Weights of a small mixture-of-experts language model, trained from scratch on English Wikipedia.
Size: width 256, 22.5M parameters.
Experts: 64 SwiGLU neurons an expert, a softmax router.
Below are experts of layer 7 (counted from 0) of a mixture-of-experts language model. Rows are named router (the router's row for the expert), gate (a neuron's input weights, with its number), up (a neuron's input weights, with its number) and show model dimensions 0-255. Each number is 500 + 40 x the weight over its row's rms, rounded and kept within 0 to 999. Numbers have three digits each.
Before each expert's rows: a language model's description of what the expert responds to. This comes from a sample of Wikipedia text that the model never trained on.

# expert 10
Description: Prepositions and articles in running prose that introduce a following noun phrase, such as to, in, at, by, during, the.
router:534467517511454505432513494523596513514576524563527521469542512468547508547503483535515470489426488499520517514529475554519557517526507419497495537498405499480494503542515433533555472527442518500524416512563427449522469485525502457500570482530427451543478509505461492552442460516480505575402576577455497542465448502438463535474511537413512461476452443478472526491505494475447447556478499474524453384500497539527561549465448526507518424523565497480516549524499521483418501524508534461473491496515470474519493608499496507580477480543566512544548393515465515492496531469506493505485509468514500502525472523534512553492493475440430469440478470500557543550483477450504536490501539451587534446492482524573507533517541535498519414480497488513585556555524456458462504491468436
gate0:511404549490535579523608373500565549462467490542513473458427493494513495559488537523488589471490454565515437457469487515365531438441485432464486504487478449500480550491507519442512508496447510505535497486487496491535546477444486508465527556540457542463448515440469506398489492578481547490456533493492547526427502497535530529530450461483519523541532527489489472517586459485407455577454470464474515476513427476539505450554537493482506533485468550502482529530531502483489544529516510539438585471488517553504557585543462515540463464496503446508494507513474471452505538514466536521546460467496456539486531474510530512540531510419526490493471485468504499477579463508554547484405543377503460478441493448550466500548459445488520521502471459498491542469494501525493533520512520
up0:567488535560520498527496452527526551527477500417514515479410486448516420480476550461472510546461576457526473497552479524526500424484518571467454441538497523494525515513489523448510451449563561521540481522467491500456443515516526410546523530489530507483503468453508499574549530514568472468487527471453441461485409567486477494528455510525542538478501487522520498539440515535462524552442514521563522519493521506471457543437534498424509523485434547529519477521612516529520407450543540479548503462503502576515488452470503433509484490526538617493435471456457515484454466518405464540490463533479515509482513478536549410602436506424519515513541504552462492474568567518514455500443493551526500548566437526497500537496460493540434487527511489526582512454516538490491474512551473
gate1:510361447521509461479535498545513521471524460561476459472514534498487549523520508487498500488518461485492544524505489544478548397430437491526508477441532494465534480577516511484474516455420507482492487521532497524493624495452506524475519608553498486427450484479535510523517541501527414525420544495477466502478461486393591530517492566493522518508464552484515520487537499508581534487526531538446395482489565517443542386485501473501517564464511501502517562441455473477495533498529458475453534485518448450516476524475439504461501525547562455438486543515474448470563572481536540494459505540463505598472462493461583477458502515524505510465513474475482501550438496456548507542497501474513452554469576536437470552536478481476466481500558443481550462486568522483528515527447465
up1:458533516524502531520511520487497527501473578517517453481564445487523480481478487485548533450480492517523484547494534456502479504572521588577487523552533453500514472507549497517509546512501488497522537558447453492519527546577561475496521471489490546499495490549472481477524491510473414478449425518469491522548476443503555538420509548510502466537433482487503501537563421603529539549484528515477558499479547523456579484520501484469482542406499543465494459448499511491543472513512502456542539444446564597464491527582440499443463426508433576465515506505513536516459477542482512422445499482487451365496417527472528547521478515506559422537554457462437468515446548540496533459530485480445495593515527578510486509452524512555461534506499460498498516471485525424421454453436486
gate2:558502443492519501470495498458554469508539519504511489498483553540478515520500524522427508427503483510435434512558446515502452435480528403473552498464500473411491519486493477479489499448535438501482531444574560473535482541513516461421505570578487507507471494426488507474503512474537490576394533512486477501447505509482416498467464569547491523460520459454538502482512444491465526447527560421524550557461493480577514541557478484466524392438418496575469514459556506480435503485542509546451467546489495408459517515555434531493519509461526463458473517481445462500411459488410473500542478494502568475468512519539459449513442520488492492536495582503480532510596486449486491437518470490538476482595529577473509540500527539503560493580527482521502458487491454465517499462495460
up2:438502555575525440451480500452494473483459488479528481482480437453534478474449515522525528455496524547441574515491580498509550543492476527490479537510522466641513496492556418558505483551462558502495542480504492573466519498498507602525550449415509491438476494570545473536485503455461514465448484523459379431512506560456501568541482405471433525514495461500454489519520426494542465476483482551451503503531510536446473519548469420462469479431509537472526489459428503545545506470505491475511487532519465531512452494422487465552481443468534457546562446525550499567506494488511506598527514533548464582511485536440489489505534482484486507481418444541452531517524499453481544507498522452484534498455548465481495531486457522471450495525404496507452535507503493582503459434543481
gate3:508456477506477512565431494558545556537468578393447526422458540466505473506428490492480486463503561448469511512474462483540498552442438512443441450463476488540499531535534427560442458430507485453463514534560522521396562543498543500467452523556454498474512566547509429520451492495438503476494529475509499490497460549462492500495530433461465508402461522480510533467541409517509481519559499520529489435467495540494486477578462538520486483417468540465532514495531567541518526494429463530540524494526496545516544518527473468525490523524516504541497575456492512475491491456490482472450572462456483484484520483526518446445546530515514606456553535473535519456503514540540547478556500465477575443470431534477543503477486480483511484587536436575573525444516469454446482428482527
up3:554445510446475551500416519404435556511494456580510497499469476477462476479529543427427434488561480551535474458466529482446526482590537569504466507518470482529536447514508556471511492477546503511497497469554522500566462515462527449550492536502477571543552476486507504467543419460522488546513479487542488456522483539507540531506608561424495529478451463419446460535446479511537483515536459476503471587489495473497471485477520442547528520537505521475504490541469580446508470484413495514450468513460460510461547537470553457498475477537530387507460477493479463548519448490464520498508547495560473509474513521512498526479562453514506527488433482445445517501490442428512451501513579517529485545511507498518435442491450428505541489476474597526494487524464481418446511611492584
gate4:492550509500469531534464536572440442467515475559500488544499500470529510487443475532529478516446486503555443488571501511455502440487458394523521511425476525495437520547475417559537514464514519454538434483561522528527495480542539541504515513497461494473434528462471523511440501569543447489447476544501477566525451498493419471468488503481511565489525446538498495481466564407486555574559494550446521478441566464483499561469463519568451444534476472491395548524520488520417516555524523497451479524536495496450513467540464518544462469485469484519556492429523610454471471494498491563521507455505496484615449491518505517444534472481526502496536552552511527515490517481580472492459536501484483403478548485518512581528527491446553555444498465494541570526571472420549485507510523
up4:582506517512553480495480504570491465473459481524479536538469531509493522504505542422478462514482525518563485498551519552506488490527462442452552407438454469500436502531520447506522498426530513534540508462539530525472517486547569594539517454498463519470521548490554471536432452560541484511426506544509479512493495536514455493461450476449479520467523433535504526488504530494447536553578475544480494426540538399421480544536456453553479490494462456513423563487497496541449483494539597525479475464524553454541463486480493523511536511532488569578461448490480566492535554547460441626567476527501446496605467504536523513474480498447524498519542551591466514574519535545533473518497562457483477466441504515518496500568519450503475531448489408571547455517518496477481503510496508
gate5:585536512514515555497463463491533534466498478531522533514490504502509529589487475510495504516507524470494492498487519560505543496465534366520601445548439543510529537490533466513482498483508470512441458508458496540510532469453560478497544571545460405465505539480583513552432521558556533479449556572490554549474441510504413518471440558468554559479534483498502522448481546525448491573545461502474529562528502481528509482496499528510526490544541487579484553507452474508502446545510508499481570550485506428527514480556529545552465555565528572498549482533475552474464502478485484477563450554429505444529552499557471522444436494469520494502515530583476515539520520511554521531473562524505493455444525451491543535551515481450563564512512462503608521557553498485525552555586453
up5:552414468507544566530564548519531505435562501528500496453472463519557497494549506444548505419486433446465484458524518513583489527488512520538488535544526496555498502536496496514481523533488448484506519490460518513530458534498459518501437531558508489465489475484392510483557557520588529465468496484579497507549487498506489482472442476465416412493566480548481472471521565457481492434385478535483516505543455527437489515474432511502478500358450528499571441539518549489454449510529527517500472528456529446503528551476452529543520520557490461523575539475502479563493474519502470509453530471538542494586463458474498506461435474543514529454431450420520489508508469492495497473453398438497459529505494456488506487475503498547524506492503450520495530513472548421604514439532581
gate6:509495512550484444471463517483555466474496553530494504479476478442539437554460415533495488495544495489489465564540514479527500483571536567584567510515491376524514564481533466508577540466500478525482539517549501439549519472532498497523558479518503484463525503509511493543535552442467514515468475467545548484441549459536534477467498426521498567418449525475444585545514486427485490570523481510516535517456474522495565536503421441517470410486513537480426501493490540537461511542494541439475506473460521530521467573541472483471487530473550483523492502474387516543465557564516456609472458553581488514419490482478426495544441491450527549589531560489487550498508454480506503480516481497549476472545467517455560470532515541482514493525514535520505554444523478455535503519397438
up6:468508476494502490501503517442477533490489480499438490437533511525510535507487498486547539560571460508445507500530537538518485497501491445522511498553473477439510444453479466460555503489539506572527440541570535417541486488440480430524486558475512463513498494519486492461548473466440458485470517465462564516454526407447481523488436536492469461509567466528480489456543442519490499531516475504501496461462530452472517456523460458519430515559469479516572520601527526512499519535407518457515532485534508472504432562536506516506474499501527512537402464567465609523545492508513583505524449507533415497557439460442508493515520479505524480536518599529518510580456464505518534527534477456619453516506446480512439532500525515512534421507505495452450501491472672493453543495416491
gate7:523513532554458482484557579534500477490537487447566466482559458460533476530509466515504485507409543472507450546483501529493489509523528489493468484545516569534453466486464479467489510505503533510492551471444497525538468566513442552563569499540495503517483473500511460475520603561496477509518514508500585479485546484527486499413425452434535538451507537511453547469432593509539483516556504543498552515525469467521556498506397474509539458446478517423497471515554478530490433489595502430543546492478529460512552550491467557508458468516477554483466513480498505558505502502522461540505515555448502469535449520464507424391453479483547487548436554506567533468401517546482511541530493527594602503511483530536548523501554533398482447496547474517514575488544490434511472548481450
up7:415553493427499499523474454451573457521525449581547503523479454501385465471538558480496481413547478503457466551480532534478501434588558583529489550488502410512523500484458505471512509516551480537551505463490524500555484504597545521556527431504524546541543421507501504428519519492466556465441539539509516489564474437569518505523517535515464528462472508442473458540503512483572519576470571496449463519490505450485436558526483486535492512521481444449534460532491535515582485473425497470517447485516554554526571444512463497420433464537466455507502519444482535487503566479432489483508504476484400527448524520515527508461533492472523498493524561473535524498511466543446552472537567496479504457449511420503539466527497490445462546427469522494523479499431433522527532524508495
gate8:445532478485523449576456443412435493484447563497545441537473538549597503555552524446489499447524494424521559537503528551462433514540479511555458471516505621514510459500518467547521491488492536508478520520537518507410473442395558495442545495515522454421439538492502560503507464498581475543485573434489493535521396462538513454535505513440473471501513428471431462519557462511517559493509465513513535513469565484438490454484538580511493520547489471479424497497499531482529528556535451522461522549487511466541486485452516584481581504482509461484489560424515534441467493522604436484499520454485475477502496530526489495435488480492471459505469476495439398555544520455493509533484546535488488498490474577551556473471560504491472489514486532496475475482524469487509459501513534
up8:537557519537449437556490497474538492546510513455567446487489483475565461516503455444427519470435542424516516524537496544468502516552478513510495501563565425571504459450524438477524512486496491561493374494585509510416519402389506491475546482476527500495497477531439472482494507461522532451539545490506474563566467558416597393502502518505553585570494536510466482528470512495445476551495547475448499507473508487467480438581488502484517521477489518476568536535504524474510473507502496497559553487519478488516482490559518491517469505496545471458570533458481520523493474472459507455476511430524425597518538486461519555457525472498469483465564491516463495470442442504534455589488525498528541514507507523522515447490472506398453501493521509522540593506452439575464508501516508
gate9:543493491557467493514537469516563466544494458537510481527480525533462614532513504491519477523427524463469491442512495540544530355496531473556513482508502519485523476470492492516487431474509493573485506546463518560468451540380494514461445584515501490473519581447503521502491490531468497496478537560542489555495481500529487460573521542484401520540551602550522483455507466433458527580467508537485487522502463457470488568478514520569460530525437489535532469500519548433446508510495557490505492493435451484533569558500520492539501492552501500430555533557540571571436496498471467437554438533491512514577502519512526483449463396541498484442532501470477508480430539474531488550518469538518492453531509541529405487470479517502437419533559496473576502533492473516520508531553526
up9:516554523509528574454460569524445612471487513515449498475487548559540476530503469471465477477532376501573527566504496499466516495409471466565492500508494504419525466560520546470537531500525595462460462567467515524537408468500531429467516503463472495521484572498488482562460475589506499484475523504444508476483454494522502507418481445490429500531544506419521513480486508478447525465547435529523527526490508537473550462556533577577467394496537528572532541557474498515529445533515524554391487522518503502529452517485459538558526494483535433515470527571528497477453534531525541484529505460469593432547481488476538446503456502504446504526422447534555510519527483507474495497527550505512527509450510477552519514429493509473505490477516463502495481495514538450477529572489593
gate10:460498483585447414432490543520487498540514590558515507489553381529493487497500522473501506494504481513548468551521548552565477493549475496512495524523557481548507470522536466442532505484460408572494505542490506521521570553467480505565448557494563468497492479528452493501535596595472486478399506449472478505529469478461521470470518471482534481435469557516515529479468474505597557492486497525498435595488468470416589402511440477466493530492508454480538465512465450474509468409552542552539522544445429525460496555495544551514506457492491507527433490514494547527487532529567493459458530533464529517536498503457518506479472520546518435526509467517447541508486473522522527532578524507556510550485487627500490491454564481484530516530420449439485484494530476445484483505517505
up10:527439521433471488564489588489558557435511408441564520495482511473575564425459487503508534549516500489516466559508466473453487503500472508474507500531446518488490473423430505561539524496489429518519486488538560486457484488488403547477530411429463499526480509488535462486567514432550567485533471476464556564510506496578537508547503466491516523525591512478503442470570519420433454463588547477516539451532514450552493564519494490561499458554529479477480496500485508454534515500538441482474461468447533502510546431506488488443488520494495498526576525505498490489462575526490488551504460426457471512517411526499548522447464495513451495499466499487508476521437532493442479559455504554468518529465453514391547455458525581473466529483505562467451571442475528536504544505527550
gate11:474519483434475460512450457627551452408502555568488466479503524553513480514473515524518520511460440489459503475592508592564514442541470492492521536587446490529490426531484561556506493474526524569456436542478499417484453481560417522509522573550529477506515506476540498512488541455488522546477451495473524437558512525561493484533545523468509486566495461447517472504436512569561567471553489462510471477455436532518520515511504446471574467510559485505535527501456451544505524495477474533522490559596516473460527377489457516561523536510420487461553487535513552516466447507462566469573529573535566529512449477524552452470529503512518500548532465473464496521508464495480522530513480479470460443455523535567481424502496484485505419440526513436479516511497478463521531500500528
up11:538518523522473462530463503498504483513561554559443429503493496572480496457544569503482490479494492472509453424479537452486461502479489569537454475540517423492571557532522561523473528452591535458504436506473476443477520454504495527527490568525516509495520565465557471535521472481447542539526502560556583448560490518518518536536507594512533517534507513449489481441472547562493511478545528489495556519466527485459546480445477422462457468436502520520454525564497509554526461468453501546509430548525502470487516498505505507498512532513493506461554522496446511607498494405506513522501528488464473521545493505507480510511438531585511527503566460474466485485386388461502442487543388553482432468465560562477560524463507423528555454427485491493441466487509453507572536458470505
gate12:592449486448476482479561477482529474465522489500480501476471502520503459488451536468479524459533505560513425470604434540521541518453460481486535533586478538487504526495465501524440572485503518566420490568475501556468441453460605544437523529539481531433455528505529538547475475511515496505504540506534442401520551536424427543457551619432496472486488528489525473448483521522491506493510538540469540513515473525518525466518434476576502507464514505476567486536528518479455514477510506477475473471503506433488521517471496439564496546546623527521547482547556596545520481495472560515542432464461504492507523515477456502465481527517418465496501535510455548474494434518526523433426534498526457469424523460468569511569536459511485428471540539475546501553456512506492554498477551
up12:559425524530500544495490538468516514518515433456508502477415505575405603495480529498520453438453487545493521383457546520452524434416517525527520510440529474463481506477571485548554510445460495451536507515469539454480568457475464485499440537454452571471486467462480540467471535483490502440532478460499536526511439482529530454498492560515411503553524450421508486457529396554501559500463482482439436564534602485515511551554548525474494514503544540525517494551497501493535535534428442485489520518522546482475483507532463528489458427505481457523508505518516417452559420536467520528521542489518512446495525487504556512496576512529520465534435539547525508487541483472468534474395473504505474541446470490508415512474504485517441510533473471482484556530491585487430503456490514
gate13:488464482468573461485495507473531467461428513497480494440476543509482517490470518510495493472392487518506536483411520456532527479395512479540538496529420493518520563453455497530506529469530540478575478499498494468474474495473535471508597530515501410470430556516545499485492512580451553472461562481470538476503490457557434523510520514474520523484503432614424583447500516516427494464523528482559508519505509545529459564530535464508428475564492567467470541537434524517464535600594513501496544509489467495526501549499539493561482513486518505544517494583498514459568456597499498515521495499509570503488490491529523416561541528546467553543513530495547451601513437475490461445481497487494520477477500490473405545496520490480600572460527523519470529468472466516433488535499476
up13:557552552521529520492555502473429511428485521482550494435486597511478487547498522465422468490497457526412521518532508501502502552412537493461573462530425528536472429487430478504442560422569487478439495484431537510501451480512520477502497558426463493477494549476429543435478554543521518495451546559566509568518530491490516463512487501552453569543490544467443547453495456542454510493545571516437440505498579567419574464566470480463446515538486534449510550519501409516489450479485485445538542581501500466456470453471491497496527530500534564469503530503426536482530506520478487475521482531486524485543529504469507443514504447557530437514521396530527465531506437490570509554486473493461522480471551543494472514480491523468539553574461540540537473537513482496451533499543503
gate14:466436513500437539524429521486554483482598514547467507508513429434454474437480491531478528446477450484470463450498411503479502505555504479522469534442502483523411512514425495589575504508507503455543477455458457527531502420554530504451517464528501519546450497536477461499476476490507450520461435564520507526501479465472524540527439574519522487472504496467431493481505484544491557462479549500536492567463519539538547447470469507475507487409507514517472438521406507530549500478506461515539459505497505510507509545503515464474517440480475466434486499499520518467507496455472596417526476507520546425480435543421487466526537469477521551482507373506521519490492421393562497426527488504496520412498499537535454522460448461493403486545557475480519495521424528588521464521493442
up14:399501455466499433481409570458477473476459498488502520474506477513506532540558487459501463578428494527549566509518468457472572552515489543500524511536540580539481448563532482550547558474477481497542544602555502483538572501556488530530510526498473545515376542498482458464473530493495491530464461501421544484433495506494498586455534462560499451522480452454580511528492518499513472460516498492450526434522518505588536472534549505485453468436454517544485525470488497514466532519480457521466454470515521444502525552478453498530558467451568487511535492505504529493429444447525544444501505519531526580447517525504590493542504530461499625452465438567496508513492509479518582548461471466534513533522490427526445437455487531439488468524471539573477517498498509566508522533462477
gate15:508513484507540454520538518517551494443546481449519522482509507518550450500532511501557474553572493477509513528558505468442534542666524514508467467506489558551537543514527528465551500568492514472458534467476504512483463509520527427559533504549490460432444489502492444481538443507493544436465436476528467440510501449534535497530465499491454447486494518567452414497485531457479498422484489483444517424519437553446493490448545526567390519484511539518435456504477429410457546477489440510495535535414523547511504507550490520540560479434500511484540445406567449511470525538464483554456484481483476502487513428439499528475517486439529506476521501447539548495548493533471495510487464516486495484491517518463604496553524471435560466470426471472557453449601465527535492479507520
up15:565493453510524497527537509487495465526486534412512519522546529479573472473457554437494582405556491466559600525462470598531488543425474493454568402480510505529467536441486541564484604546472518484472600480491512441436538486475483503505508489491445444503512480428485506545505471403567534479443530503460555548458525513496453493463510531455481514503513378499486496485458546454492516557514468466480504519496492565487496469529487452574457464541483514509509498578449557477492479595553517490517501489410513440545487526538504532514556550439561504532531487474487553442489510515464402498479549467497482482522494496471459507424435514490491523490524509425537474532495581536490443492539509552516513502494521445521505480540496479459521504487546559524557509569499523477460477466485519
gate16:508558485468467506484562531539521453545470546516507504510450454489557458432507449505435574518468549604504441477505505503597514517510529519466521493520481391517518436583444468554514496502556473511472566433538489429477552488515477524467548543475548436525393424508545490473469581490500487501502504548484446529396458480420426510439423534486544565500512456522506480511439438535525506510499496552515480564401440532488534465484479509433503446457435494545475480414475510518454498455495522574536415485478514500482522499482460521481451464486569528487460552406482550497445470483501510465527501456526525518540511449499490539496491501487496513552478494510471488578501420469539546501575495485471533453496494429529467518523486455516440504491533551489494522548464480490480458536512518
up16:454393428483469489574536512473499537481470437499558462458500449498516501512392522506538485462433464487444489463489516479416516553541540439516491530478551552523544511524483396515504511511450508494469508544482491540538510477490477491508455506424500474524575524493502502522478552497505493544554512517522583524539536510497516447456529428534475514501440591503479536572587513532550468478522465538462514543445552532543562518572548383513530490527491546514564489468581501528597520470512487464479529517532522501548451501480513462467481506470528599518563515561501461540513504436538520515514481502517425524527529425488480446520463474438445458510490500506459475492489589448472595509548535542536474509545496498596443498474497507504506510593496531446541472483441506543508484491443486
gate17:477472453500538484445477437487562475533432590516423503499468538610471454463506530493486519446410504552483517500462575514473519471519560508550454475457521401476480570488550474509516507604577548467533505458501517529552468505473464415431495543532555499514433498513520476484502505436475529511475532551470527543503436487534507560570518554539512488516520441533491493465493503569465510509594526529545514445522444527494539594451521487456438549510510517568535461494495477456526509472489491520503539531460522555537489526553478551458477449505441450428522482456458548497467489406530519362471469465506568477419465610475469513497527492472509459504470485526544493507511454478530499474416525485487499508500462493442516510457484535487507499505528488458494433454487552481465513494477457
up17:543507441524577497454483435506580501590549503520447554540501549489459506455460566515553535512478514491499449496470524545503501454503554478521466503534576491430492524554520444460529511607562479503514437470571489530497445498496459526491526452505500453492526462484503469475481523550470434507529490549514469523468542559417552571516527435544502514538450509411490428506458423524566518579508453511463499494488418546513502503520544591513510566513476505515463490472527542533498438548511482529454469496422470438572536496577506566486565535487476436526547541450537488489534549472490505460517498440555455483436550542510457579527469522467471463475558498478552550488536577515476569491566496492454508529476486470512565505504542462504518479494515432552569451464497508507516529441558517
gate18:482576459563494483487500481479512462475487525536508528476477502466501459453487495505594541506556509506533500498485546541474521452536510492463477576561542532484458510466476464494547459526529456502531488430462457526469451502496444480484544457559487481461455468512535521465465458481510483483529466568512544452533473486485505453539543474422526484455482468576445472508362578506556490506470558537489510546466514557548450541483516524493499444554526586483441514507436503480549534543534450453442443530461520554516486530498481502489488462469598430470577490468489497414512384484433515581519532459511507560461533516518441512563518542496513523436581435544492479506535441465579553516467517459541561555574449501495477551505558491534512434477551525454532515535511446537528497524530438
up18:499420539510486562566520486517445552462475537525490506455486538449531468474499506485465492474514521483562559524505511462515560572563469512537475464494498456483430563518492499551500515493521525506552503468514525493453447461478571558541531567534523505496486520530473545545469431476497529488477460502543510531499471514549600427466517522460473532554533443521491450472482495568472527510480496431536574605508436503601513528475506503453480452470501514464434435548496485432468461531541439473534553467512500589442552474490591464496425413529535577530484487574500436535492555534522461495480496486535495453487456511494542502517449479534452527481535527461500519538403483465514574540550507508570499484443523457450553498510515540516468410411481561519487524493524516491530415577486511
gate19:470533506540482508462496462485525480408469454536534478570443602504504534508460564514555511425462516511546480537479498492475541413453478509486526476520562529416568539511485418453544491475436540543471506533597516494524531574464469526478470463441522521486519498441472562526557523532538468438520533460505523521544505513492483454534521493582521565471496470534445468456556555555535469522481520492471536530520571458547526497567462546491447513505458343497498560535455474513518445518553474515415537502490534484464465461501479485534568500462582498544504533489523506482497467520513483502495498525463514551558554452479555507515542500512481484513542480528502490519480507454480542525522525512508522503458556449542615456519554471503571383524498542523565427567468468499529550516519484
up19:472464541445555412520580503528529538528530518550550537567517450461498501514549493514516515523579450473476564518456497577487550519546495532498456524521462465507508443430549531503485487484512556479496497539454480531505469440434494464452455499540521465535531575474534516493487419547479473507463573499472472447516447480591454535500414536548510464511521493436489468532478436409494502478504455490456505559576491494446551467476571398557498457426462520470541456467575557519422518505551503482510475510517490504520511463474445526529510516457408484483477459553423544530494495506476482451441486417484482447516493510495522475526403563437506534523564539503469576539520468599508486480503512532492507548548512589463460478512531453512466513524516466518550469485529543555475496441493531
gate20:547493487458454495565457465496491437431493495550525462486541556510490439461493501559505482572450494531484496466495505543497474556515480527526585464470476465556489529488489495516462563493506539453441431469523533519435530485473478482472516475499504434455462502469551561508446608443509535530533560486544547525546498494494454529568473426484444528540475577442499504491539456458463483502509450483541475460550472498449504521455465429525507485542501456524552422495523527456489533520549444494519513496458563458513473507481549492538522550433541414433528543452441632468550590486551484493510517497556554517531520494491399530509538540532469453481494544465501526514463498463493437462457531519521485587463557452469481459493546563518496512498547537487450516522496526566567618461504456
up20:521460502456536546450552561491498569527535496459478485485540568503481474487453522460522530486484482442494508523536483528567494469411498637502498469495510538453465516530508548508560462520490508477438486519508501536484472507471574496506461402460486477562529546486367476500450448470550509517406414522480492518480489480519495525515498509455511521584583434514519455495518483465415493490540425490547543506526535510562506503524519473502434507531511509459514560421443589486506479514483516505497531534506485584449508515496475523517485514559571524568470459568521467465545560471495562451529484413504534393473522548480508495452574462511507494466459469541543478495541464594518485569526478479509474453450534515503467489534543515510577530455513451479514491531484514571504419512495572
gate21:569517495531476424503503539514446533452540528462511500476529428550511481504582582551448485495443536483547463514415537549468488417502455487579551571542503473469446421461520523451486477513528463463459475528467485444586529464477534535478533542595538521500501507508506541552492487487521534473443502514508549519606452463492458491458574505474569473480484491567508488435571573536498539518527543539502547477515519461528551531459472491498505501433558529513488495557460457521462508556496523456537475499526520493545500565481523516466474522503572469489514486473511559465457443494529557516506549412521532490514460520545518442427520476586531450488517527463505499575501480514449435462481515509566433513540542471429540558434551527497415452487485483498531445521478423452472507540519438
up21:481515485443495447488562507495530487534491577498447485530457483537603503429531521504529532487468519559457539517474500444535518482397492458559418601580489560496493507521471554525559464525597519508486452539424452542527509486507469532478499461477489558486547528517558435520469549498503472429535534534520535467428450558492505483533517478468503504479474469516472478479552543504504508549553522513500483497532604559525472495508528475535492529504539420472489524484473469493443498516424423505517536485532510576552470521440572557454484525468526615532514471434521472429512498503568488545489481452502501442508474443461483453443568543464567502508490438479575593531522526463487492530549532538492436552490502483446514525458506527469467529432550488572469468484564489498509525477457455
gate22:463562515471420497496529478551520496447533518515540503588510468476541534549509526510463540521518575539527516512485462482598521419536564517447500437555570550552438485511473508501517525502557508491519484514595516425494423488499474534529533429480490462491469505490524507458508482533553508579490550506491528491527513418588456447542495561542486487501522467559533504486497507522542571492524471397512441477446497456432476451517506470548497452466523535549474523509532417481476537530564504480440524472404515444501476520478530514550493467501454532454452443504549477565458405523524402504490443570552546515541478531558501552511505518534505509469587519486427477468492553504525510524486489473488492411535519532478513513480488509542403438557450432514512509550515544515485490438515468
up22:546507564472483503495541472514569531525485514462496491553521521515493439480542526436526483469531511532489541514485471543601511464520525491517496511456474509524541551448513499505526550472452590579452462529508562543490545414510560454526575482493542466543511521536527483486462458524496535579558471477448462499515465570436568422551551512534528461500485485489566462512466452536483528515555460491530478493482620465482482324529497545509589541493463433560509456521482469515473509556545493515508507471473505453530457503582459516537464478513410540501435568588478489463504478482504479434485471584475526481536486479492513523464528516465513523502553518542512484516513549444500498431507489551538454502538473468524463463472475437449535524506507503482509458528458508573419479429474555
gate23:576469488495472522461501480453529599462487571466507521537463515505575536462452507511465537478405514490547528529488502491519588507540464452465536459484433431445524508530591513488545467484514446581513519473485470493506485481549516474562484476542510518516443493468468503527439512497597512482515584535434529505495474523434490518478472552440520488514522490461498474535531447457480545551473429561508500565467504529574503457449509480540559467435555502488499477492513494514517490466489462489470530482478507522514489542446424505560518548543534475492482494505548535492468493524466522401585532556467485463418485560408519471469513418522497490470565481584537455556515505488513541494561542532508551497607598506486462493447464533477425482524538526486408446429501473490502508568526510
up23:478523469481525558500521542455564477559498519497424497478480432558537473488529494467578438448493527534435560448415526498446439496485511510477485504528569476543426429481459508520541511548542500458493509526410548512509538501531519510515361451434497461476509509560469481522520476492525503552535454477521509539442483583517480483479503528516501471486466510468514502582469512518532532450496556487615489467484483517554536459556624505471499599476467500482477533456517491595500482405505549534485448487563537535528466487528494505475464484425524535457492452477593475472498566458529516539453483500555528519495558467434524426534509516548472427502437443541481504511521451485508468433450521545494481484506461405499449497491509503502430542478502485522500535555498478524462544507467527
gate24:532455436486499510551571515490543589509516504499499539543532481494505551490451502485494501483399504542550464437579443497510533472475464414456495426550523518539590451565433538557438435472462558520450556549540514458545541470465545537539503500478496564457533484443505468554509478524529537477492403504443400451498499566416446484492509497476551464491521546465552470554470537568431475620449462480446459472493474537495489499488488455497511462445475506410486541542472502518512501504531422512490505468534491478477497526492445507475462464495537458507529597546550520574483526528492498486503536567557438398492487434548542468466481512430485516479447470455543568510482545435521537515509483460484508547530504466489492531515506520519482502431501480479541488461510504493478500468473540
up24:434521439598503446566472551502549499523504425440541540509485500532598527518460456462612529556537491477528476512459503472460433493566570457489476540482446507466424471439503491491551501527516501478534492489462488540503471492496512483461479509507547489529463469554536455539516511449431485549486555461460505521486542504522553468573526543511522473497480557463493529518488456444515426600457452499520418540532556433473541444535498566550508545485518495556578517453482462466441493493434514521492482462473485463517553510522497469450481441515462555436503547481516526494461566447563488531476480487553478432522576476513476513538529532468486465477446492516417479517550462460547528524465522558516549428499530428545516381518508508471492490429534529502536562534567519568508486500522518
gate25:383541493534474410455450516477502543527504586537460436542531480504515566560459508502443574511507447422509492526569541427527530499523477457486548539515523518524399519518523533513516473567427512496468504475492471490488442567507474486491480471503512562520491547473513456471495492449467466524458507492526488481507447493490463498481561497453516568428476451527493496461476499509637495486479486544505551503559533490542470531451529460439521524520538450488588543505500527526506545540431542506529395488536514474483543571415481450540483531460500508478462497476461474498382535440573541511495502499540547406531532480487406473489542531521475509467424463534503415443527492517516465534504451543491504481510467523412539539559501500515532528480482509488500517508460449530582464462515518
up25:411458523503495512506537509552486471565539520475489521482409519502495513579457479493518519475432506515447460488485458440506555504516515497496525515504521490465530465487521484483504528598487480515501576458522489519514532608437503547495507552475494556432452527478451479474592525526480458487545509576521497470496488490580447523512582417485473504437527468500413469436563467446529457484474466489439532494462558493607551426559490480542500498422499460541480487460439463548437477496528509489438412496473522481438513554500527521460444497469497548538589576465552534463414466504501539559470516437486489583507430498457497485529470490460431524516526521533603446500551449535469528501532484492489508528514556546466488531527511504493440448498504516499458550489525500516494418488457528
gate26:458529510496529459456467451475535517491461516465537452475519430477451455529463475517449552492454539487496539381478520522548505508506537513519506489479472462479596609441424452487481552497537518472519530466464518568505512535543521543544439574517525509507527551523434488391556503460472499486512519519475554524542537569383534445517483498502446510502549439411455441520493544437533534486514490456491491488505449458462483535455459443469516508530493523552466493567418445503444499505527513516499492462478500489482485456477433513603466540476517543445492460531469464483537507473516536526458490468466536473510478501497435518431489421488495525484502523476549447522472440400424556517486517468544451517507552468482433449472490511543555484553477524523466493541385473504471430499533548
up26:473498571514490444537483505493567583532484541531530515539571420473458535519511452464492520517515499483425481562514486450561512460533484409499428481552472506497497531497529535520546542564392561556478518527542518509555467599500513481508514548485458499556535498508529421562532474473509520585510521413445525497535496467533496471456452477435506485521543475562469518494422462529583453499498491451521485457606448418569516530523492491547532564529514552440545488558468429485481508451527469555530496457493405498509453556527577488518482480521524470574495497506520549521482568480493531485480474526548486498505472425484506453530471461550466467490454440489564513556460532485496555495538569496483496498477465449519503513482538455542507453407468507450522555470430460507510508533542508